config.yaml
experts_per_token: 1
d_expert: 192
d_shared_expert: 192
tie_embeddings: false
optimizer: "muon_variant"
lr: 0.007
grad_clip: 1.0
batch_tokens: 65536
seq_len: 512
Below are experts of layer 8 (counted from 0) of a mixture-of-experts language model. Rows are named gate (a neuron's input weights, with its number), up (a neuron's input weights, with its number), down (a neuron's output weights, with its number) and show model dimensions 128-255. Each number is 128 + 32 x the weight over its row's rms, rounded and kept within 0 to 255. Numbers have three digits each.
Before each expert's rows: a language model's description of what the expert responds to. This comes from a sample of Wikipedia text that the model never trained on.

# expert 16
Description: Possessive pronouns his, her, their, 's and family nouns like son, wife, daughter, plus suffixes completing words like cous(in).
gate0:145151159167187148170172132145140087119066152145176121130162169068166132170129158133120097166145130100116112120076154097084100123123156118060155122148131202094074135108133167098102078124044123170137154080137087148158106158117103153120138157103174185155129065122093119144112141071106142109113144166108080100144135174137135116108146133138130140080093148120142141085138136081166172165166
up0:151128139136126059184110117154117153193129174168132149111076096097147126131163089136151066138102128127165152134075141120137086112146090182095154190177080126120044171171134178138116067065188096141079136135135142149078128115155101123133116112144202106118085113094070143132148058150103058111120138101143122109135143062143185126091140158157177084151104134123165106147118114117149091088112
down0:147127184162109155111115138138139192177109150128101093094101148080173138132119139139160132144130154222150079090073129143186117166126076125127129147091121072108145163156137178158161122093102109142123106118077134177123113140143140176060140128111113165140155093217206054127126084115102112081158205142110128156157194174118113098131115117092110169143166100133113091122065168164205187138157
gate1:101152187163108119098153195141109138135157112097101124111147175073161149087095183111053119107173140127123136199164105127098129142098123159204179156079087070119143113100122156125160185131156150167095128145127146213120097080123115126141145063102212135127136104090123129146174147167113106146158149106079132118104092144106121150149157108175187151064144143100148200162105136131162162080127
up1:155120165102067131153144112149140170080119086110138160122130112158166125178120109157105145104115099143129136071098152152109181094150134108046091099128168135156064122161107139125132089088180125163119090164087143147180133091181144166156101126074135147191116133125160128198142141085150132087155076139170071115106126184128131136151121156076110172194116135124097131098157111137127123155138
down1:197123142070107146105110116133130145104079180115120124128140103100206120157136153178090108085157143088123122112153081146101162147154075131142099140104130076136099133150132117141158166153141168105105182133102163126145075106176195176112157130089100125150155216164161093161127163162094088116119124122044102148108189133078180050113183103113124126113158161111100134121078123183160158100131
gate2:084131120131218129119118088103126099129153064114105041101175150093105152132140144157107117167119138135095099077129090112158117126156104177100153136120156162170124115043135146127133112107117092124143115118114172081112106157138064122138152111119160168159122149087132161188091142119125147094072205104117116149050124169083146076177130104157134127128121166149114097128148119100146142128150
up2:105098130136136082124122131171106167076170129170173056093064097103098120129133110112152209096118116110146137117103174054060098104153143136123125135174122133101151144092163078111163082159077092204139137090146112111124121069128086158082121108098144150115164143144091171156114117151113091149113097082164088133165083119180140132110135124100134085161117140105181145129095129145131133079133
down2:125127125133108145185107157072109084110188129137132174164070153105135062093126061139135125182129147142167085112153143134123163140168154110169189089077087188165198121146151111087160147138147133171161096124129128121118173112098179118130090161151151111153177150101155118094127110113113065178135081134145158153103130151126172073104134139107161142192129111131198077151079062124112149110086
gate3:114151117180161110115109087080102119171200111072119061162118128196162180122146114104140074119102124122118175094126108155088155130141098095121120122130133145166174128117148141091176108153108174136147150106100126134130124054077158187097169141118130126187085135135104135174091136165085121164126172177113117092053081090088096138122110168116147107173151137088123170140094135085156171148115
up3:111158127128169102140122113110166091116078168121148151142116120147077157159133076143174071167127182102155105118147139140092157089121122142098137092065228100118112136150084165115138097110099141115068173160160141177185095173118161158150168159103136128171091155113105074142145160152110150137145148140159187160128141134067053099122078112127087185180194140133111119108142164126097165117097
down3:115173105177125098132123114099126088081140147158123114178173111117121089129120176087106107098165112141110117142131164121104183169130142150144088185161140065145096118173102135173107103126103188087154169130112140131068127166132116152189094053081203127155107140139114115117149200136089134100177105091112088096121134140115118100150119078206089185175154131134152147125157184144127162170100
gate4:091108096107122099123149135121104157140091191175164137118164105195135118126144079160086112138127107126164093158094114140153117152083174154147125114177094204116194201136192169120065154123152069173171123116107199117163129157146067184204117129099141115117113119104078161115116080157112091192118105117137114133168127102123136140127128116088128120133113124120069131119117130082128157170124
up4:149167121084138075135107064186114159092111113119148115120132151136103120113122147116108150041147143163111142074149151113118124087134126085137138121139128159131138108112073203174142141108122121162088107127170183105129104159119158095098055090168120111165170141121127154121095128147096171192174155066097139116064139120109125129091177123150142076147149161088162124103155097134060123122156
down4:098136173159154126125071117173057112113179153155090149149173051177105098132108156135123115171171179176109160122131100155124147148176098137090162139115087130162143059120089179113107175103067108141117153120146122170105082133134136125153103058068103125123126088149072164132100118062134203182142069133179138081112123129112113117069132124159138162115156151105137149168122148168128106097068

# expert 14
Description: Bare space tokens and dashes before numbers in infobox fields and tables, like Length: 4:10, Enrollment: 3,526.
gate0:140135150191050105129140119134146100095161116143138209113150153127139174180116145114131117063124119116102103187122096146119133150130154120071095077125192129129146075163162125163114102125123124098125142135214126089128129092148145136143169113149154154137139134117187144098064162126103115155157134131057069060098112155108161164082121187132110111122097140111148171192100151118108092152116
up0:162187169118192118172098174127145189166127167127140095150088134128095085111091108119126065152151178163129152084128166141151092108164043129118132148102110091101092187121150156180145160127127174088151108085080116108172117198158182163096143087121098082073100150131131117131153108137169112111157153151139135160170178156137155148103136075143109069163163170175163124075152083150142128142160
down0:098132135097127116134086186174150137210107139183126125149132186215080136134077173116126066216103129165119088099145120109129103149141109116087118115160113080081128143076122139084087144181093169144110142123088147102165076143139066173114138132147121057066094131210081143085170148122182094102167169127128116154140175120116141093159050147142166157075167114143157106140133132197105131117097
gate1:115099103094082075111157116153103150125169157098077072136127114159169125163127112143179127129141139139193121139075169143126132109113046092113164168147121168149113062135121105144091124129114124131100124076192174089086158093089143123095113093120112132097178108111075167125123083071089155161115166105126152173133159101158108147133146095173177182112106210067129106052121093068126056069136
up1:085149106141113109112075097179182180172125063162165135125132183098143125116174081133171079107144103137171093069137156098143169100088040114152082144139174138140128158129108089094140119142174114109131092145156147129131079134157158160151128129148143101178131074088092094123135113072140146111131162122095119063130158129102094196122183085063186081118150166121131152117110111120074124111124
down1:114126145142162134097117086145134074091105128113086204120098108107089127112058130107125102101106141152089144162135092123147066143106135150129160167108109116181105149109155121091082160112127122141134121114164188086130104116157103081115174152115128128169162125125077132129169126171115120100124085153152124157044143128133156130106121130170149175119113202158115147124153122095150135122088
gate2:117157096144097118164102155156137225119128113170124104121106156140180149093060113175116095168134110182106174137139099126190122109129132165141133126128099166123167125125153147132123116143121095134144130105172102147167110147121162105137121100148172057119089152092133142107142093138193094150157133084134161176115102137189161139100126083161168183111110120143179150121133178119137085137138
up2:032107076125123179083125099156089181096107135152186099140135099122094095068076165110129145130150117150125119163110127123116044100083098079129092135104068168147146098164078077134126122110119104113165150117124116165146064156135144049089138156126078100109156120146125209138131152140104104124113100128144116151079085103093110136108073145144135147195162113099078101151146077098104066127161
down2:132130137092056115120155133162156089173112122127099154169168144114054098152125085117115126110125168114127128087145136148135139153160098111130079161125097196107084116178125150151132160178132080099170146121113168138089122111108134138150104110142155161105160118098112133130136105099096105111188062142130114135112187133141104065133139141110164136102094124141068153132103111202089194132139
gate3:179132141080175130114150141138171114152141159073115124126150165169171105099089167108158223124095080096123142171132137154124086128140136160139118176111083107130171082106130165146122075095102124136123118118120145084175174167104179148144125148095162118175148108140151113114100169125164178096104093098120127174180142128174157192136097172103117148145102081150125129174126132135125144053134
up3:179194145101158102118136158092120178201172202076193113076133110123156100092050186079144167157122083131187131116157149127157146112072100121151113077118057160078115064119165094138111041157145177090125113085099161119153150103128210084157114146101133128068123136106141130186134164160088145156126077140142126105118156097104092149167129191112207136105179106175078131089097152104103116146141
down3:149127153143145130141145148122173115141103120082160161100138103057119187120154191123136150130072153120051130124106212116108158111110152130130120089103163124099136194109054151098087072051118125119167124154108120116152107141105112115172091116090068063149189142119040124117128158127181156124133100140130133109144082159124160118168096145073063079129131086170136155133119140117091085148108
gate4:072079139085114139115114126216108168155121116172163178153110181144129095141120110128091150146037086138117157126129205175098098110107162121151140129087094120194097112095081144177073136121122176121145141154130141173170119152116117084139107135079197129061168094171152126109084143106094147094093126069111151116118125174173108119136142076158115149128109136142102081123125122133099040117076
up4:120134098073058163146079134108118115156178155128109071131104123131048082080161088117162120131109107163139172152064095125068075144152078120167184114123112097138082086150151128086168127112136143069092078116100111131071111137086187160124178120147048130169139137121140111112115154105159104123123159190100140059138158137126151156084096128146125096112074159173127163165140187118155190176178
down4:081164151153102109158095091159154146109095120153130102129182152026148131111154116149138074129114109133151089154109128116104157168111062122116150070048113148111100101158107100112108104164082112175085115137159120137103145137131104136110138164187162124106096163135147094151133073109157096141125105177140167164146146093078122123059127145227163151078162161172102196133117131106133131124113

# expert 5
Description: Verbs and prepositions in biographies about education and careers, such as graduated, attended, joined, enrolled in, served in, played for.
gate0:089163149106098140113127166132091084106148145110121175146101110096113123102136123134161125113115071068113115113167118201187096096133103095148112106088183132105096114108147119157081095163136172116146172143132168140119141108168153116150099104113161107159122097158046142132152095140153049155083127164143072171163075144114123108088109180128135111074161121075143134144158096113167139088151
up0:171179154127163072119159080109144120150081170158156114106125179140140159098103140192176174112118103156150107150139136099151117152117061126161161115158068064101119145163094169114082108143111116191181135105161146073120160118134110145113080099099110111122095189095122125118147135151107157089066082141085152122186106101144129063112167073142163102137144109130120095149127089097179110116154
down0:091181102136144048086153122153156101137126143182154065190135130177130126155121124150157121121083208073111102190206103130091182171142070047111087144135129129114081177125097122131131079150124110155136163166136157071104174127150140119151126096126187133117142104100162123121080143192128127120125107120130148109114141113152132107139124161141111191071186130124121202117117122167113131095118
gate1:139191134144126120137125124111142132114129090119120175142092118156171082146090109088109147137131147110117156138116133080126146125142151149132169175095070118120082123127066098133181053173097128172099122153169162131143118159091145118167198182121196191149117111154100162074143093154129124156110162129129101193123080091125087112138130181112176141135115104099071135120104148114167058163128
up1:158062129136157166112118168145156096155129066152148126106116134127131169112148142157117176107142118185140095112115172157079119103132116160121142062112158137182188093129177135108133142144130133127115121138167120128112122129152153106170120118199134141133130111145105114178143090088111077104075137126139136139109189153140161136160185142164052158103163160177117104090100145163134180088184
down1:099107123162164131129133130075138105153138089088150157120099125100091144091125123094143160110187102139115193166152135154146107130157172208134116103118114124182122109138095147103078138167108157135123129100128154171139130127139122157134152130082124115107116099187118177127100144146107138094110157124099092135140167089121096112131098173102116173137173085141062179109123116200102189196110
gate2:143147147166155087161100161164084197121116109048159133139051152090130077132102136154045126147136123159089098116120120120150125128113113092115170136162177141116081169179140144098151114133115102169165144113098139078155122114130118141150173180176151143132123073132104073161060174133124119112124107093107068123175165168096121126176133150135150189138115134095148091179117188173134115168170
up2:173115121120094082138171184063155126117122094119169061119117127150141176128135166113146169085148148070181134127157100079149107134153163180168094123112171110175149146157093124176080143143078173127103103177105148147150200076118112197117135139128153141059068121123140126164156168205150123174143148128090077093135141095125155119171148086139189116133165155103103124127077083174105094149149
down2:210198180138109182129099104122125161133088118126129160127130080105134142105136145125160129095159063173103114118054148138137017158112137182089109152129113126108141149086186135122166154147143151120155115128091146118067097121115121117113162141182183116155160146173141130139045133077167121080069097101119126166137126163155132155118140092108114129130124182145090164129086184147156141097141
gate3:115120088153157066231149122117124105138095048110143084163143177127118172077090113131097160141132200141098143097128148153064113146079088106108136199111122155149203108171144052119146113090127110144086142125120144188126125112150193136132163176132146080175118129116132142168105139083129126096121049109078071163152172110101118153138151130080140063101152118120097082135079162143061137078053
up3:115160160109100184147152169108145157089149119138062132108173104132160142168155166089146104124143061101163124191115145150200171140129152112115148090106128144080132119122100129093148117112082102132138140190169176131170101070085089109115091163158091121074113171166096134139198128153130102105091173178161105087187161123124116152077104157150136101088118157157109101167126068131161096157146
down3:142129122138061114138070169167166156118121159089112190139144116157083121166110113142107138210123181123135093127123131089128153133107152095159187126128164149076089085156097164118190117191091108053133103087137111129125141142126121112148112105127152163176068104129111148086145122179151116133215113152148177131146109161151125131139139137118196095193117134105106176101156121210146168141122
gate4:145127112125151093158142108120140176148089130160165127117145101121169163103082117138049108078060162088140112179145112170044092154145115095163091153095099134090149158125127101116088112101157166142089115137102148160161140174113114137123151066105110125125155195045127174158110130158181158109170123159144129148037134098169139091111138093151153085127132151138126060133127159184150105122135
up4:114138084128164090085133144133244145214086070209169145155071061137141160110109094196097121142130092093130103111161130138157106181080082163136153151167154086139118122119133124069117143192124098111154176112113116118098157136096136138168148124104104130147111139075127108099105125157119141120133083082161121155094176090131211144144157126095138145094164165092085150171135128127106145083082
down4:115105146131159139111138138091168154162055071199163078115127157171160099125175129194112138208113116063134143049104114201175186099145036108167189142155093107128147120150160147163114152111194180125088150118120131120158093138089126128110056170118097082123143123183174101133123202136121123150113163195110130113104079123130130110147102101093131118135133136184131142111110151171102189148101

# expert 12
Description: Determiners and numerals like this, same, several, three, following, and ordinal suffixes such as 16(th), 9(th).
gate0:152119126108146112149078144122151151134150120102108103059126135077051109112136168132165040135161101129161098147147118089096132107122107109130153110126106138153152131093101142157121141083101091171068098116142118147145126175142177104128104121146106072164073189163164120149101050154138091136131105134125066148109104132098123114160148173086116151114090126144099172078119172061172138142206
up0:133117078177125136144072135162050160174139204137158127087104151156088137081095102122160126112172168095153114132172122092107148158121066136153141123090140130092157172153111075104121174093116123131119140160130119135138126119144162109109130134142127101136128104174121141125089149117139095133160171147168133178155168211140111137106103144217104101030128159167083134107115137085102089074228
down0:126127094191085139127084165098113137094100135069123157160104091148128168152122123107137114133147110153152142184067088062070166124152098134111119226139077098137125130196154134173121118108127103100126123137207159097110091142175071178135180148120109071065094082112105062121084123134109168137132124109157114122152087191118137118126102190132070082141129125121200108171158160101127155160129
gate1:152151136061111133114140146184103098137080166196087117121104121171125154118127163123116137155173125093096082082130140170075143165072081093119108152086120119180175121158120075130108098067186090111179140119162147108127086099126125140128177126111124106146134130140173111119131140180162174190169158086091149143042145098172120168053103138120142106120110145125062116137130125098185120076105
up1:112112146146128135108176094131161128096110052144150107117110138135096091136128112129170095082165178163166070115142086157157170158120110072220116076132178116161161100194141135102106087113101103097134120159103094090106089090148130160120117143099109115126136090063116101162117097150121049130139159170117117094091147138075126099143091169118129150106117134157090144137129172096113155133101
down1:132167159110095105161096144121192136107125148090176104063128143107134132107131148101078123131148133176090140091151084160108121134137170174186149206193095137168136056140132124104116137157123123191118155067160079140142140117151094105137137069123102167153077043106123101109096118172133132125160181213039089084068104127105152143190190128114164162177094126116138138107146128142130099169076
gate2:061155066128133120108132065158131079178060125103090142155127148083068100096135152112142169125128145116158097120133096144171121095130123069143147093170144102085155131158108136166158135099127134126185164156116111103076099162106116126195104141138125162112073147162093079173138135153163129154191162132146079179105111146121153121152078101163106058162155100123100073181076201049129084114098
up2:127148072160123153154181107080071131138120114162119086092156150108162145061131143151103154086172142133170078054111108106096100143157105131125125102130107128152138120146108093165136115138149142168108131119089163155166149190133064214109094110123138166095123136140127147097066141106100114099137127150119047085158154146155128107196096102179144074171146168070128134157124092189133119149100
down2:147162137150117137137105152143183090145152111045129074166173110122089164149142082126124078094108110116173116096144105136123102139120180090135186147133092119157144104099136186073212169095125086153131155152128154130082177164139158140149109134143102141120215117077133109138146136149077092142101105083125093109115117175114101136143133063190092138097132156108088086169103088109179104121103
gate3:081152066107092208162090121099153108162112157147101131133144146102158165166191156131121131156103159128108140052095150122149082100147153107114084136131153109076113098148125157091125114084148127086125154120084105130094154075154091154135167106135117139115114128124184031092105143142118115120109079089161124062164080113118130133174117145085151120136123133052159078120121100150141147151155
up3:114137122111187155133044126095129141095115145129139126101118044101081172137203182169162156154080095090112135179176109124089145119131142137107079171093136145108112183061147109161126072149139147100062137145103178140100116132171159142139157165110126166119157182116107096107145133135111119154218147129168181073140118085090093143165109177088122154146110093105152155123112211109105112138158
down3:157107139117146125158139107073172176133177156144112096093135075131114179111060125142201116155188079118141089092090162132082127085140121144159163101154081122109095149031051173118100096104182083128125194133130129150096165166101118102110112084054156137131197107141092179109156127138120130121120117128125130111143175147128153152142131201101178115143085142071127125112142128047108091117127
gate4:112134080138071114104156121156155104066073129090137105084046135140132144129155133114122132092116138110169122192175105193132115105133108136116155141102117118094121102145152126118192187116154139143150118078163145110155169128196109153089118119123150139189136125118137105088145099190135146148113112140095168104144156111173120066056105132132141192107095125136150142139119095144152117122140
up4:144083054087137103134116134092092166147091068148105139100103121143149114099125154134088095110127160115152100176129147096132146118096136118070107151166165129137108099101092137113156055167088055172132101122093128111112156136120127180139104128157078070162148107200024132088099094146126174152050111171173101135189158129090193150139128137160189175131088176100078127062113175182075132119097
down4:189176107158130125119088116131090115177075095204115147097167155137089104089118089105079061089137091093134117131079169155131110133134144127128155148092101128159153112187117061169144109109091060060144117098131088141146069181147137170127134137164119127178148169136110092118119131140108143169076093142109088154161085136098162054130120189184133080108112158120187154206110141103133117162145

# expert 8
Description: Compass words and physical nouns like north, road, river, border, plus mid-word pieces such as pass(es), south(ward), percuss(ion).
gate0:134066150102166133124129111160099102087129135112124169104189176131098146125124060077162173087201071092133079109192134158106135157101131159160112077131081110162129104130097150145105083090176142117112128105080116122096095142131169105181120115117117141114174178150111096080144134140121128187097090170108172160144072145072143149167140133126146104105087067105188160137086130117168091155143
up0:112122139124159121175133080126199109162187135117174154124090136073109103179198142105156132143144150107132131107194185135121136116123109122145089189098151119111173157089119167176098118128152128111104100160105112143132130148166162208083136075159108158206100134155171137154156072146138139129116145154122057136108093054103138164082141186135183045184172105177146077135122124123172129113107
down0:131126109096162090154157126145176175145125087168095091088130131123136078113072120143159143144201160203097131093164114135172097146088203094161105094072158112110133100132131144095165195091124121123095138109081144118126195130145120081089090131121113122129177104090116108109152105110132122151181181120125145126119142105157134125160118063203150197152143099104150185095093135106141160104146
gate1:090103118116207125142097177168136111167145138197080116143098050099147125181143175184142134119170164081093072110176129196063156167128118029210093115141122119108138092116147134061091110132130095128143177147067135079117192072118155178149126109106127107105099079097154124100113126142117147110126129115061173133108156141153143147126078171185061166143185141092100111093084167110176077164131
up1:149143104100215138169139107171138119126084096089153167163175129117155127174055116153202136075123094134158067144082084113141155122156142096103093184098155180184087118071140145099060139147135129095173109089143150076099080070115126144175113114101189085140130113159100137107109138099147084151187129185138148081180102129154137037095204217152143207150106165126044166121134157133149081100088
down1:112118139169138132139120107170112151083120169163111159117131134128173159149097105058161138133096087201190163123144108179065174151151109084126123193113190094108158132104107183190190173101114200165064093121071106132088142145124145064143130167117139108149149086163097115091159107104150106105121162115154119124148099112117126043123145142090151113176120106106081163110127134158136043138185
gate2:131142148172106106167175132168103114095075124160104174077158143164067118147176112085114146160110106055114102130174183130151147111113136098124109134145125163162128130157129096166053111117120182071104094118122097163066085124118130188132084125090066137143108101174120162150131122115122135114119114165090103093094115046208130087099099153143098178172109011150150200135101144109098112133113
up2:107061084099088123129116145040091166139149180102160054098096163088129148146101152109166132127150147155157118110125139131145140123148107128041126119106049087155139162111182153117171142090154116070092075199125125109135126122160127077152089100154112105104110158140153166101081069108143089138156111180093120170166124094107081143114137129108118123113158068111160153135128145178143118210116
down2:142147152129107061081117145105150108186112177112138115153117106124089127184108124158138081095092132119153143127163091148139172132208162191106217184136112160162069126147124115105110126174174141147106159093141127156132074173085137089145113132089140079098101081122101116097152082170179146082106137089159091122133152172091126062106150131030152155128126152139068153074081062111105083122054
gate3:148185167132154143143108120113144162201109124183146081152108101103102131127131128117120120144082099071137127108123159106117139144081195102084140078122134130111106107101129184105063134176138142148176118081176128110121085181158168164092109094092161100114101203131119148126174116124128152165130136164138159068144161115091111154134154128134049129135121145135117151121102108162142160135166
up3:123110138110148125129058125130221176179152117158127121129049157090113131110169069120157123157044130059096073090153145159122128112094150121186132096090136193132120153148155163057047149157138139095146117137105130184125113186086144084098159102159167131164171175088145156181141170142128118170145160129072104105070139136105123132114110104082164105111165106164172150093136183176070130129125
down3:126138120142098121135145137125125132153079171119154079083131212105154114169119144179122148165112130121148121098128074163116136143149075106157100092140109092111160116111079132126082155094134080125120141058145071148169080160191099069155129146113183090121200112105114138135082119127089147171162097118093123108145148163129163125157081152145205151092129128108156138121083149175086139119117
gate4:129146078091100083108172092158149106101092122070140194153152165159155101122113176180144112146161151186205140103147089126120202156129215187105101122148066096133127122161138104117125133144120131121116147191081094071094136075134128137106187114095101180120076115087093161121070080128105132105134085184077156119131107103195102129129159101134124096159094125162084144126104131123166111130123
up4:108084120111111154157111088103110052138103098147150117177108111124146105109129155118197149146203110154133178118126071198079122119133159111099061090135085144101136155099134150101160149108151091113113100076109116092071128163080192133106123061113179139133144139188082158118104119123091120155129145126155071145088062077142142149094171146142119127090125128114110135148103156126134065142159
down4:097180065153075107118101108172178107064130108092115140136202137079167129108179213143077117159100179133167157201133185132191144138087178081093083101077112123163107123099158113104154145153160142131104196100132087056178082114141127145099112138150127159127084097148122084126151173080140148162088140109079096106105113183143136110133121152113074100141127128104072104131105118126120129147127

# expert 17
Description: Words after was or as that introduce a name or description, such as named, called, known, and Spanish or Portuguese particles de, La, El.
gate0:112112194124148107068101161123153181091106127193107097051050072110149164027105133145150119132119146071089128152122131129140145180064072072132171154083098200152140105123113095159151113186122113120147137096141178130127123068106165146146100110131123114171078175109113103133149159175079140113087119089128097059140126104150132165106094156135131062123118127151148152139109119140109114073130
up0:140162127106150181110177153142120133109160142121190159102095146140137116109127111105143103104129101067165075167127149134110122145159131123138161116164138086123077162078180092085129092164139100073126122130195128129127143119074115161103099128134108111202117111096061144130107094123149127104031070085164095106191138126113102135135106074131162129111155140124142144048158130169089119130133
down0:124107131165127128129106213113132107110105156190115105080143085079170128125139160122081120089113140083111196120169105119152110092172103107106166096159215121140144120159098157118173103138160138113155051109120123154122108106010105132118147125124116159148135118155149074167142156063077107146122095090131156158157124186137082084088178127073187167166078146111115162188149137133110130086090
gate1:160173098056121151134110111143169072115129106038098143117098108129111109140140135113113152163097100150177085126155152141129079090095090074184168199115122106143149083141156113138142150108133110120125109182150077191153131158100116151127176124071055118064209103154148092140134135150095096118152076082174105094081150124100122129153140124186135186106109107147155096095134128116156156117137
up1:103112102136100125144162108074069057123111056128134112150079155091118110159171149114136081111119102156132118179129118126095059050067035143195096141153139065115115143111098117141102170132116134124122094167139131130182125180100051173118185108114163076092141096148071068103138117061116139176156103084147106120097111114104121072137094143169178144125128132188132142149129171150130100088162
down1:147123147120122082096200126098136168124145127070175163120113105108114163052114190151123140111129084169110084205112107152149090083106113108174097114173168163141153117135115144112174141054029055146201093180091180121111129155116118165178116144076156159123120127106109086149104150134113129104106162083081145085135172113131116128114101137115129065152178136128101159144152117095112144166146
gate2:109120115111073103136116228185138116171154142137081151175141121099131121104088093172177136162086082096183055170116113180163099061101122103071090163128149115105108149130147121095102189071097127179151114130174092102125138117121159138093172170137142101111117141110148079152093130165107117078135085108132129120175177132103097095149157160103146176081128105187089090153143146172156117176116
up2:192159097042161101140169109127102132150172144126134162200104142185096155117130187133128124205103180149109142148152098129115089140123134127125091180092149073137141138077160145127109182162175130073172126162116140117098110170115150087120112104140163115081101166180125106116150099133118121140163102113110136096098100118107072073131113106062195168081114154138063134103130132134082100132101
down2:139135187153152159150162145112131096133148087109197154171170115118111114089074164077104152136150137126137076103093129128163126080083173119153064081111098108161114148153059141078169164119142166092160077116119104107172133122167103104135153108121109101144111102151132136160130145123108147076095077142142134082117161078121135175105160221100101186143114151138161103115135108148094114105138
gate3:159099124060167064156100156146078199131087140090093158151185144082127148118204168094199132129171161119139160187174136098154117168066181120128118183152105116192076121143139111154104173092125183159138113109139146125141124085114138137155121194120137138157116121062148125114094187186171058171086117137139128039140167131115109093158119111112170139134165130121116080147110132108158091126145
up3:150144062183176130121135126136084135097096119153136119103180099148095101104087127110147122120073133140080170093077091142154121125097111208083142133088087149128110110148132071070137115073115085108136105123169094101154129151204113094131125134126153136124117137139152158142123148150171164195110125067113145097095123160105174138156130143129124124160051137127126176114130120149152070122083
down3:122118148088095074164153138159131179116134130091143109120120092195082128141105118134027156147116155129180147093131076128119155085119112133103143173180113108156144153161065138036123163139151128140115116170133107215118113153154055136161122124084101121130103160134095192090140085114126152137073157085161126086126116113184103151095063170083176125117118081184061097107152163144165132155120
gate4:094108097033131120139068150180164156104138162155137143113136154137154136105147099150191105109053149129161147180109067142149108137130125140147168131165119043168043129101093131159135130144109160083144143092098094133108087104165068121123100120102135088105019133103111142203091147159074115111135161086073125152111161124136153153114124137141177146116169108141141120144093115088147095167198
up4:142179146124174148168131153084149089150158154130129056101129137108112070130138143107137176133167124109142090105068134167096117089096146148115146136159126181128176121093070122096191086176113106065155125104154132117135223151088176116112161120137099191195149089111090161054123151152122129097129138168092129102166106092133112072103193134085059147146121078142164126145134117181157094109125
down4:119114142167150137110119102130148158085164112145070168154123122199192202116129107162108122119201083144085137116133141100031087110163119110072133112136135161148219138091131129161156156167116114150158089118153185088119132109154154099107112109129121132106038078116108181176109070119126176109111130136130136111123136112154151108095136085104166148155085159097165112122121112109158107137109